Experts of a small language model: 25.3M parameters.
Below are experts of layer 5 (counted from 0) of a mixture-of-experts language model. Rows are named gate (a neuron's input weights, with its number), up (a neuron's input weights, with its number) and show model dimensions 0-63. Each number is 128 + 24 x the weight over its row's rms, rounded and kept within 0 to 255. Numbers have three digits each.
Before each expert's rows: a language model's description of what the expert responds to. This comes from a sample of Wikipedia text that the model never trained on.

# expert 58
Description: Final suffixes or whole nouns right before a comma, full stop or line break, such as ing in brooding, s, ed, town, London.
gate0:195205105097111107101103159111105105139108109142125117140120169099116150127136109113125117076136131106138145152119083131114114125142093088128114127111122124144172114108161178128148116143111156
up0:069131158182134156120132141106166164161179148116134151149119155179151124132130141099148148182127110133139133063135127098132142113107112127147135141086129141120166158132111116118125127138124089
gate1:150129107116162152146141114104125139098130128126108147170085168106163115119086154166124132158131095125155152138146136112134109168127178104141150127107134108158145098107144124116118111120127137
up1:122093168118161127145146126177155128164112110144127122159105163102181136151136135076120111151133095146127182121133139144149110137115165137158130140136132091146175120126160168075113109138126130
gate2:163135122140100132107146132146193132095123117136111134104114130139186138160113218125172156136075163110159139138091093122160165156124123117124108162094130124118157089152113143093091135089145110
up2:148169131179082157089115157148168139103156128177114114120118167144182131120136175138122134134088143071135131121071109131147139115100128098117101141124106125118114184121104113136159133119128131
gate3:175168137126119101133114113106132122130172118158077115119124045117092131145136086109142108135114170149139134140109148124134116128111108107147160145137145167098179101103165148137112131139103174
up3:115094139110166128148185118147130121118083126094182154113106196161151141133113161116130154106131097136120118111150094104152157139158132167110122157106142114133102129116135129129122106089115097
gate4:096116147124140114137104127175144117095102120111139098134096089150134082137110102090099114095107141165159128184115143114160107099127094152137133130129123163102120123175141150100130102113110167
up4:105129148136122135137114124157109153174131164115107123124138104083150129113140099120123113139144207161154119139162106126147130102107137148111105128129130168124131160139155126131143136156151126
gate5:102125148125111139126103132127132133076141134102155148125097153128119150124118125150098139123116116140139115151154097094113116134163140118135183140105151122158117079115131144076128147107115167
up5:102118154135154130128148120144128117167119170136108138175168124148139109168139176082137096139119110112123165069056145141143144142145141155155112131164124120105128134168129111121134126140125086
gate6:131106121143107123127120123163095118099124085154116136123101148101151126145109118128140120139140120139138156131111125075148146111168159179130144132135140155127144082123124142110137126067109126
up6:143109124163108132108116143175100147116140122139104129132120117126122105122172109141123137141154151151153119150111140114093138125152122155082156123147126132136104082121127133132160147079129100
gate7:147098091131126144211160138148112132115134132116118154120127127104095140145132137122129114112119128160156165093114082153116145088103192142110136105134154116124149101146098139087151065122130152
up7:135184140096152089083163115112151159129109147129096132086122122195126137093129095139126141134097093118096085184135167131134155131149075140157150148128114100123138139109152137169124146135149087
gate8:130129134139086116091113112103117138099161108134128146116100135118109151107112186108123097121066120121140100157094132121127144166107152113135129110089136082131148103140146164141170113121131144
up8:128136109130135115122140131083141108122093135090177097120130100099109137113138202156108128103124117147173087142125119126142143134136114144090138149099140087148109141136133158166134111100118127
gate9:118176106130113111135124097097138133156139146110115141129113149056198129133114172089129141161137153172139084126128129104131156122163145132087171132115113157127149129120119135091135117130139100
up9:087159118151118135117116141099117146168161162138122122159140148073189109106144177092109126164170110171151088143116159122111134104152157117073170117117106135138115134143113110081147127150154095
gate10:168191168136160122140162139092147116108125118123140151137112134105153144126132150096133176132131158123139142098065092088140120128117174097125141131084151105132148090142148171098123094138084127
up10:161183185160148155119154143091124140146149150132141116161147147095153131118155162107107152141144141109133122085076121093113089115103174079122113110102126073162118110164127158101141102179111093
gate11:094123114121110108158139128110177147165127128125113142165127152142142105129103153129149114122124068161120141081121144090105095148116145115160150138125108139118162112144146115123090086139137137
up11:121124117138107142154128154139167141155162150156096175126134160132150134127109156119164088127140132128143188135117150132130150162105162078156098118125111150121142117165104088104109115119139091
gate12:132097123115153119167119132122123093142127157114096121144113105117150148153132088068112183122147093123092136173114145116118113116132184178159134153145130165130132136140114120087152144115125138
up12:146104132149138150151114159126160122120150167164128095161126119111145124142156148089120180134156107120116114193123176140128101110108188144150109135141116118136135111104128111093187170159136138
gate13:161158154085142150137144128094146147095120067104096142085106128100139159164111127110121112124111167144121135116076118127162135171169106121103161133119150106107142111148184165137134110130125146
up13:134095085149100074113156091151135096150128172119115146144126128168156128116113147118168148106133090112130118114166120125105154087118156163165103156103135181109131142087095114120097134098098120
gate14:148092128129153109091118119114077134129183137127020150118139146127171123120133128132139163144139137160135147099109137138162118103134123118133119157134128179106113113108123119134132106111125135
up14:127108133113164111104159081113125135138148163091077121121117119095119141129184135159122133135168115129127119173146129141127083109149131154140110157140118133124106088138138147095106122099109118
gate15:135144137136101088142136170184161143106110113127116155105106130066120152142162142065141149141115183127175121144130090116101125118136111118183152129092130172120147094142123122103114122137122101
up15:127164160151096121123125184183130142140127136133114161127109166066125153127190145068114152149149177126140123134144110122095100112121108094185120112100119141149136136148126100110142122154127058
gate16:160098136140122121136143121138127086115135103079089204141120160103141134162131140100122147103142125182132190115157118104139152182135131141153129134106150171136138108130117118128122114104100157
up16:088122090095160114154112117118147124119107125145143062093125084147127139125119124163162118114121175097132085153116136112136141092147146146119147153138125110107119122121163140131123126118127134
gate17:108058128133149143169107111125162111132149105092075129138144137093140124152164178118107131163153189159145177131096121103161110116134183115152117140141119154147138115141143118058115116099116152
up17:124167118103127125104155129159136152121099168129176140109102100182123126129078125157147103077080115107144093181131127163142155139130086181139144132110146111115099110119140120140126161135120119
gate18:158104097111127119132108103110143108104125117130137132091117147170169166146093136138191144150097161136144163128152108135164159176118139141139139171125123111099159109114129141176111121101121180
up18:111137158111161109165172124140123142131107127096110141139110073094081101142136108094115146095122119149105106138133138122120131121165105143136133123114161167120116141108150134076101111144113096
gate19:149083144103128118148142131167136104089129093145108124100085114103154158162098178118146143118108100130158123176105133094129135170112174137125124152094131162100148066112149131129109111117127123
up19:130105156134131141118116158149126134153156138162128091129110103104166132127111144142129117122111089106169129204084166130125105177078148115107104120107121130106144082134134103132124142162139106
gate20:097075116140122123132119109139155104103177106088059132109118120096132168136134137087142138140117173148159117144149102125136138141116143142179130116140132140111162114141120109145124123076135142
up20:170172120084152094155162118103114126113063139126190153118105112166129111160096110139152128089142093139101139141113128103138146147166112157083128176106148130129117132092160176090111116146093126
gate21:157108112127173142100133126115143151096153130121117121119158133066150141134177125189156106123147147132163147092154149075108105104124132152121151115134139107122104127124129112138117112151141098
up21:129106094123149133119110119157164150119173119167112153145134078048126137132143119124133095159125112136176148103105139115082107104108132145130166109135132127131118093117140113125087104155170127
gate22:108175085120120130095124130101122093132154153142111159132151160110137132147097159116128138126134132121100135131079143108165125143093154148137119135127106121150101107163129102124134115096098155
up22:167110138125121117192147114164109145111103115130122157136114117154124119116128081115109135140171155130118122180156120152086105105171143086162146116135160111104130141133158152109087117146156086
gate23:180106123137132090127142100121121125090157122124152156092121145127146154144118118097142102106168132124105169137142119127099128184142126156152174170116126137149117111152159134159168129089127154
up23:095176095103137139142135110148116149124118126176096149166137134132149160122113109117133122125110092108110125145125104156155132142102100169125122107160144142126151139120152121182174130142115121
gate24:141070137149133116122124103159155144076110116117087134099090119073159175131116142128195130140076174129143119130139099115102132174115161135138151128114115158130125128093115117122159127125151113
up24:120092169164126120119100118137140154091145129142121116114108125090153183118113149122184137167074197134157112127128133132096123208099154135146120132135103133152131107123094116089161135119159116
gate25:072144086132109129134108123195159110106131139135095119129133115111182120138152116088135108095149140123149145157131109118132166130137128124166123123074145169106165109112134133123121140114151125
up25:198093136115133122172142113030134100120101086139152126117107114132083130128078132164151137166118111121112121101142128146112109164136127149098142141163116106121121133109137138140135128132097143
gate26:118144124077184086173114120142102095105139131124163134094105108139104125136107141121106112146153079174131126133106138136132134136175179136111188118121121136104128091141146171084095124112122134
up26:138110101150071165123143135114158154136109100116076155160113119170150138125123098104159145105093147109117138103131112088141132126082073122157060151137162130126136171095118115191133117111112124
gate27:179091142134100127098134134139133093115152163117092202139147148124131105119101150119134161098135122114126146106080116124129153163098088129134119141112143144144158114156138141141126112149098169
up27:192090113135119122104113129151149135125138089151101162119145101122138162124098135123144148109101157105102130109067104105143096130101044112145119144117155164120116161137075100107116119111187115
gate28:142128139139149100171124130116124102138147119108124154125097135102146138126111181113129130108149123136146191133110115096126115164133142134154130149110152139132148104117107141080155144118131183
up28:145145154164134144126136155096126105153155148123137126153125160133168096103121183136101112132135113105137189121098142124136115159104137104119115121135120100156125137135099111077155153157137150
gate29:100099097127132115137112114167114131101126102105136150120108153103119137151128156125140177103107133187186123130138125145137153198159111127132172146123143174137161118118111109114139119150149153
up29:083127109152110114123107113199088114129149136132146143135107167092120153143174142105117166084146104155178117136157104133106124143130096124117173117110111148134117126132107103124147093175147113
gate30:169132174168153146157165103160125098112121125087150130097097179127135123114135153155133180131091122148132156125101089138171148153151113134125136129116119129156130109084137136140138087151130122
up30:105163111098126123100127145100127142153154142094111139145179136112123129139129082110146130107178107139051104097141118141142127098166148131082155141144134074123128173152160130166116092130103097
gate31:155098077099094132115145118087129090089088169138107187102126136118176137143133113098120092122138127178133160108092131099124157140122139109119101162117117136126130122120133149159069132112097129
up31:099129071137102131106133132107160117124121159167097135146131148120169128130145105117098136110157087125142123137110157127138114135126165098134135111109123105136109113121150129131095150161116119